Weights of a small mixture-of-experts language model, trained from scratch on English Wikipedia.
Size: 12 layers, width 128, vocabulary 8192.
Experts: 48 quick GELU neurons an expert, 4 picks a token, a sigmoid router, a shared expert of 128 neurons.
Training: a variant of SOAP for the experts, 214M tokens.
Below are experts of layer 7 (counted from 0) of a mixture-of-experts language model. Rows are named router (the router's row for the expert), up (a neuron's input weights, with its number), down (a neuron's output weights, with its number) and show model dimensions 0-127. Each number is 500 + 50 x the weight over its row's rms, rounded and kept within 0 to 999. Numbers have three digits each.
After each expert's rows: "comes before" lists some tokens at least twice as common just after its tokens as in all text; "comes after" lists some tokens at least twice as common just before its tokens as in all text. This comes from a sample of Wikipedia text that the model never trained on. Tokens count by the router's weight.

# expert 115
router:481438521556531479461555476438567553447516480455490470475553547473457475545560558431517448544545542523607543543560470569561554467511463513502541455546438529545556560563490485563480566473547522569553556482541559460557569454467543445559511553421457423477469495575554576455576423555475567521552623442569437565465451561456432471421469449539438472445432463520524565535483550563539544471447
up0:498466523449440566428424547575529506515516459525528523497525361503629544540483475559475507490454490492431495446476469470539445447483516625542523619495532437515517444521516490479505600505527467505463493456568420460458493390529575461480564555489534545497509381489537450531461411592591438472540578521485494460524508438552400465512553466531486494486507513505445581459556565596509475461535
down0:481514418443544492577513548499440502500457525502560576483488511404561485598535373515510572445399427506431453497545435561511554415540476566538498570546510520582488422440540537480477479555475513419511426443504476451498523411518497483573522469491462540500491437454548407514521478500597421480555425502550478459469518498434531371445544503518525459452491479520439555615485459556462572481517
comes before: "0", "9", "8", "5", "3", "6"
comes after: " ", "0", "2", ".", "′", " a"

# expert 18
router:474439486565506467486576459458572566465527459438489462470542536465455459541571565441520443560549552513560479565558465559559571458500438509491485417596447537545557544567485463563497554451555532564550519497563552461545588461478543441566501549424427439468475484566532566453560460565481579568529549442539459557443419564471438428429486442530446432465427484537523536532466543576538522459444
up1:527620463568508492566525496486513452544486544475494628476589530462548431493533508576541503510469473512493438589436459533517492522449511616531494462591586505470450447525540497565496580539408556516466536448532603488506554525551444509487540510506510543470480503505500502495449593472553519539510604486450419569548574600458548417477565523569482468408493570441631540516516552495484510546516
down1:463466607410565395533482458464521455460383508534523492526486409501490586535656520541618425413442502527531538518490327515551488450499445577507454452480508467490588495456492527527483430397473515474483514546493489500490497569472484527520545530514467483561452376435500450486562524512451509489466484468584510557500506562502517410518407467528439511506516467458455520461493517477521461530472
comes before: "1", "2", " |", "3", "|", "4"
comes after: " |", " and", ",", " in", ";", " to"

# expert 147
router:480440524557520476488557491436561557455549477461489466509553530473455473519557550431492453533538535504593543539554474581562545475521462512506542459541441526576559555562490486559479567467547546564551526480547560464549559442472566454547494552371459419484496494621537556458553414547471564518539594447603437565472452548480437449402483457545434479445432448508521560551491548569532548477445
up0:462474552621499478509501522570392507486447555565463401502481448537487512618472501534456518461562548471474455540429560520497421469467518534433481513480589405542523414499436487544465509625482474497497476550550486459491484466514469505529458437503494520528460442497496522488469504524613421476601454463549432586526614433540613494587410469507506501558460555575524479524579505505559480549526
down0:472465523433551484490544567407500567527495551496531450383432518551469601487542475564572411472566487480516552541527441503525480556486406512575568607574526433443490515447500465508477500565456540527403454523532508420528466549558530460596508554587553465498523507506468404562573552532533552560538509511510482578528456586499537516573596528459449442418477551527489525498510533463400544496536
comes before: "0", "9", "th", "8", "5", "6"
comes after: "1", "2", "0", " the", "3", "6"

# expert 78
router:469448518540553435453580484429558542409549437417504456447545524439442455533578531477505421509534580483530499558523437560553561454532417510511470418503458521522565550548464421522389530428555495527556545474503549407526535461444542449583502581434443461449479536549503524416548433522466555512543553468553468544439402547491463418461477434529445513479430487490485566529443553556494550487437
up1:537468552447497388498509475460520524511551477548444447488525385504504494624474474566472499518440514536517498424506468539516418571516584451551544577537490493372487580442403451429562523588509506456518431542539529479486480502468464489523465588475548525521486452561481522459448435525489554575514504465424580456544508625534455505441448521503473489503374472520434553476585544458501454602484
down1:421535461484488567491599480492574433515413476525479473453473539387462551449581497521512503449477588434531596573468454411471561603457460583485437389482498507564519506576556507459512516426472515556548452506474505439513490481515397539567482515533500465467518421494504532512422478454522526413466508490559439432460467471555568447525541602476414582465577432512552469537437538537480493520489
comes before: "1", "2", "|", "The", "S", "A"
comes after: "\n", ",", " May", " July", " June", " December"

# expert 42
router:469438502557541463470554472459562557449528471453486466489559549469454466539558556430517448551551546507587521532559468569561545462495461528524516457551440547592558562563483475565468564465553528564557528470558558463549564446464555447555504563423461427472471480606546562456591431552503557531538590444568440560466448566480435459424476453556433455462436464527529564535474552563555544469451
up1:462544470457518481541464446469482462538539469381535515550508565496530466394490437487511641531510548501456529414493489449515468447473492458479441483581510483474479481468545583390561410542427460564478544473405469484464540635506487459461449525511619576429594483530500451533548516531529510449437550578577507485512449481483397477526487538524464469589527489576504506495512491504517601457425
down1:520548611513542508621538506551541477550594509490420527416486543452420595485537492512491421462538529495467486625534482475527533547487460531529498423585524593488482586500509410529491536590557474444517467422531585511481537424375531454565478533492492464547545468494525394535530581455491543529479577489466460500523479500507490559511429537538560485452501534546481530596515439550473587560547
comes before: " |", ".", ",", "–", ":", ")"
comes after: " ", "0", "9", "2", "–", " Succeed"

# expert 148
router:487440514554528474497557477447564553445539498458491472494545521486444470521556550430484443531539535490593539535550477570564532474519463513508539451538442520573559559567496480561484566464549538569548532494561559458547555441470575455553502548416457421469495497616546560448564380555478577509533598444580431562472448545467431458411479457535431477443428440515520562566481553562529544475442
up0:572522531534467436564506462514521509529459459526503482546504478609549573546521493513485514586518535475472445394451486507488546452384554593545506556443481439490569587496542497531585404555498339514361481504534462552502448454580551548559452530521542519466559488552545488501506541524475525509476495385474496582527443529489468547571533563486541541478459394549517480508514558474588437487516
down0:542539526450439456502484523424566483469430549455531521490462606514376491493491539454485567445596516531489384497510474461424541523511459529481429468491343501497535534514461410492591519562428509501544598520485507498423557436487509456541529457484473489566483461545463437593555497530525574523462459523498372363503526555576540593475503595505435505490467468466532506471551495489515495496482
comes before: " ", " Votes", " Candidate", " \"", "%", " Density"
comes after: "\n", ".", "0", "5", "6", "7"

# expert 43
router:469434511562536478483559472454566562452525482448484467488561547468449457550566559427507452545554552502575512535565472575562563465490463529493491450552434541579559564566487477568470564458547524562561545484556570472559572452486547454553490560429453416477491484563571561459576432547485562535548591432560438562460448557490429458425477454549433472454436479524521569550474554570544544466443
up1:447548492615412581464486500386472494481530529458540605472494478446503462528427502389464544452410482528557489395564513476469500494566582546445504500495507513400425530472472612524559537506439504492441521526465557418478529529521483523523489527485531493478466543547491542547505437510482516527582562468380523447414587449529560467508473497597492504583446532453409429453496438544538495526562
down1:464455542517441404458501498424492465588428453580444478542518447498484516431533509548524576451494464621516526430575510480409575419522507564451529480524532548513494535505476450531460505539579517649488506515465489525484667595567525532515445477454534513558570454522533485502452468511581527590455492520581436498417463414505470510508529456517492455534422458462409432520452458492516490511478
comes before: "|", " |", ")", "–", " (", "4"
comes after: " |", "2", "0", "9", "3", "8"

# expert 69
router:473439512557543473465557477443561551454535463455496471484557540464449466537560558433518451555544557502594509542561466569563549464496462528521514456564439533572556561570486481565472563464561523561556551484580562462549559449475546451556494555431457424480465499584520563452591431551493564535541585444580440564464448561466435450431482454537437459446424468514535562556479552570546540465445
up0:582481517449497526456550531481388472463486561479520504396500488511561512498532498446451521410573495579513481498535493470563484592520506405532499569508556532515531469577497482436470518472454558463499551497582445665536450383607463492557498470504569514509449493580521478488411508561452421586484584494436501518575451442511556463462525477546487460518544451486617428547503455484519578517492
down0:479477483633505557531471499477494508488505556510476498520498416436420401506474486470467461512546443497461465522496421494552544532553484456451571464449512484565502492560494432511438565447529437513604435518497600518507553455535524515489546429525503495452463510395425534426469572500448514517621565462623408554454601599474517491496515508540499482558472479587531489499488578624470487512589
comes before: "0", "9", "2", "5", "3", "4"
comes after: " ", "2", " was", "3", " were", "–"

# expert 70
router:483436510555555468469565472443566555457519479451496478490566543475456473542565561429509449551542545505600517548564468580560561474502458513524499457563436529594563556568488483565473562461548530562558545471567564458550567454476551446556484555426454426479452497569521564457577432554490562520547582440577438564466443562472431461436485456545430458453434483517524567551479549562540545470443
up0:592641499579426475569530527551491527632504488549513530435446495496500558468455465567468526480527436511519571453510548447547532496458575435523445527413561427532518479534461445489458490551503431447478552464554445503499455451433531525580421473562475515447524518488592486509530561428496511602534569439449576533551533409596535521592541503500466528548553522520538411515500514443528497475417
down0:526488418533459512585486494434433621509524490455538507519547377459408484466454519461465553532536541488466434593455584513408522417590412530429429502519496449459525540451479626480503565466493495551547527473575551469433486449557517504515463503516509541486524533512608510539613491466494407557461578523503533509559456467552459496549571618522468573480509480439464449472475500436528471491480
comes before: " |", "1", "|", "2", "3", "0"
comes after: " |", " ", "0", "2", "9", "3"

# expert 53
router:469438507558540474455564474443561553456540479453490470495558542470461470541557555435506451561555551504576527548567469572557550470490462519510501456555437540570557562567479478562474567479551509560555529472557567461552565447475571445550504555431455426473471474604519563451570434550476567544548576440579435563464442577468432455434472455575440453453437482510528563554476550568522553463446
up1:483530561489494405549502532524493521537443632549475588433562560579485399465486440569527565516427463542477455488571544543423496490468491547537524532552570623478543456427508508463436472532483498560431547550465459518425502483492459599501460452475515565494586527535513472477471467539534480509468461516437420520541575433522468611567502502617541520544477539435445480437538559583505513470423
down1:539504600497501449550445531517445561551501550512480497418561487501477483442462626457521591525418512507463459468549541437452515494509481487473507463540565582498502503571456479557480508457497523527495460579475557484424490543448439485531428530419405355439535566480434569535502459502410533484494491443488493563534482480493461411475447514499412472571608553481563631539520476609442536480503
comes before: " |", "–", ")", ":", "),", " States"
comes after: " ", "0", " the", "9", "–", "7"

# expert 74
router:481438507564534472473558476448578556452529464460495469496566537483455481537565557436511454546542555500581514546564471563556560463505463535522515459552429533596566559567495491560481550462550519561561555481575574461540565453471549444551495561425456424480457493613534559452581433551496558529545566444571439567464450565485428441426485450553435476447433472521511567541481557568554537468453
up1:478484499559535457595449487579569476491441446470531498571479487521525551465468533502520367406423523512499493479564508534446469405546480517542513477527569434469483451459508545464444472509470511468476428410499405544532498465529382456551515511483603520404533589518420556509490506446534617485463525617442572496550554546465585524441478520515461574458484462423473455548578486569519473546476
down1:452530498414441518508504510596588542522440552516490545482586455412468484476572489522509550402484473481619488587494484590555486459549483506540485549570529456494517454454424500521582597508524452515539457494528446574603473562539524535553533511501503512542517428468421649549474488494422487482481638493410504458467494588504490470508566515460549509491455456569496512503511410501506459545408
comes before: "0", ".", ")", "4", "5", "6"
comes after: "0", "9", "2", "8", "1", "3"

# expert 122
router:469442518550537475481554480438562558447522474454488471504554535475450475535559548436499450545548555506598552535554471567557554474475462530508501462544445537568558553559495484560478554455548539562553555483564558462544562458476568448555505553417459431475466485632545567457585406555489562527542594444577437557467455555491440445420489453531436468450434470531525564555475548564545547467432
up0:559533549532542423532580522522513488482489460535531513544541510528415543463513488551408632493469565509492512471444502457477434399506512502488436522454542486564491499474511477541596479490366439455583489497492473505459492470483540534585423429523455448639474550421576514563539566518483544501400484538448532453590522407534502456521508449417506478426426497468545560583532527451568570519487
down0:506524546427470444538587509423519539456470540487530553475451508519522525472569524507474521476512465484508487480563544418555536506472494433573539457492548525550503529467510522460563520524503574452542556425419497485471421551456436445518558489441568516542579503513568564444391500408515509562491491509469446464484412403527489450466535500535471459419499563551671477626432390576583460505495
comes before: "0", "9", "2", "6", "5", "8"
comes after: "2", " ", "9", "1", "0", "8"

# expert 149
router:480440515551527478488557491444563556442539495459495475503552531485449481517558553427493454532535534512602554542557479574563546479521464499495549459544439526586559555565494490559476564475543539559556528477565560469545561448472564456542491552391463418474496500614542559458564365542473566516540597446586436560471446540491433452419471460524425481449425454510523564546486548566526544480451
up0:573529540447530458599513580376505472406525606597482500553507517564494499486469498491601513562421518444438398451451504496497538491435509519479505582507510491464549403497551601596470460528498488565441529505493464530484479525504535453442535579576543523522396521490470396572506480426502472489533550457501445511513475483477542525584476539498372502467407534404567490517449475495462503515455
down0:473497434471452531461532529544407524507506470504655468433630495568436568484431504434509519528538498434534428551542469460603473546435495565439521579526524509486542493399564456495504429513428498490539436484469506471524475532421475465511389585438518532499528464422517564498480510436490562528388553532510468443427522431528549540541422456508581517452480453494571498447566516479455434528517
comes before: " ", "0", "%", " Votes", "7", " \""
comes after: "0", "1", "2", ".", "3", "6"

# expert 123
router:474443514555547484461556492413561552452526489453494464493561541480455472532557554438494445536546551504602534535554471570560553470503464519506506461537441528548552558563492486565475550459554534562554536480555559466548564448482570453547522550393455422475465490646548566457577428552472558526542594442566434557462456561491436462415486456528427462441438461526529559550479548563527545466447
up0:391481460446533508513489504507520480466541541381472472527572498562491558528488503498524556533477629465482428530544549490476446586525520478513558562597544500480409578530517509509520548469519489495450454512537506520545531537561562530431526464500501622559550454553375488510528583508371473509582515532458474388542556607591500539494483485488493515446543554520515481411540536477527428567409
down0:547597531538499530487498476520503492510513493495463579517508461565360478519457430478524487499513521483526540527479478472431624501567522535476546449542542487469503517562493442381505604433642597473567501542456526459458422470491509499510412473478439504493439482448456419506536555405514476498592540576542555521502420508539458436507538393476484462597512391480478469477433465469521511456586
comes before: "0", "9", "5", "4", "8", "6"
comes after: " ", "0", "1", "9", "2", "8"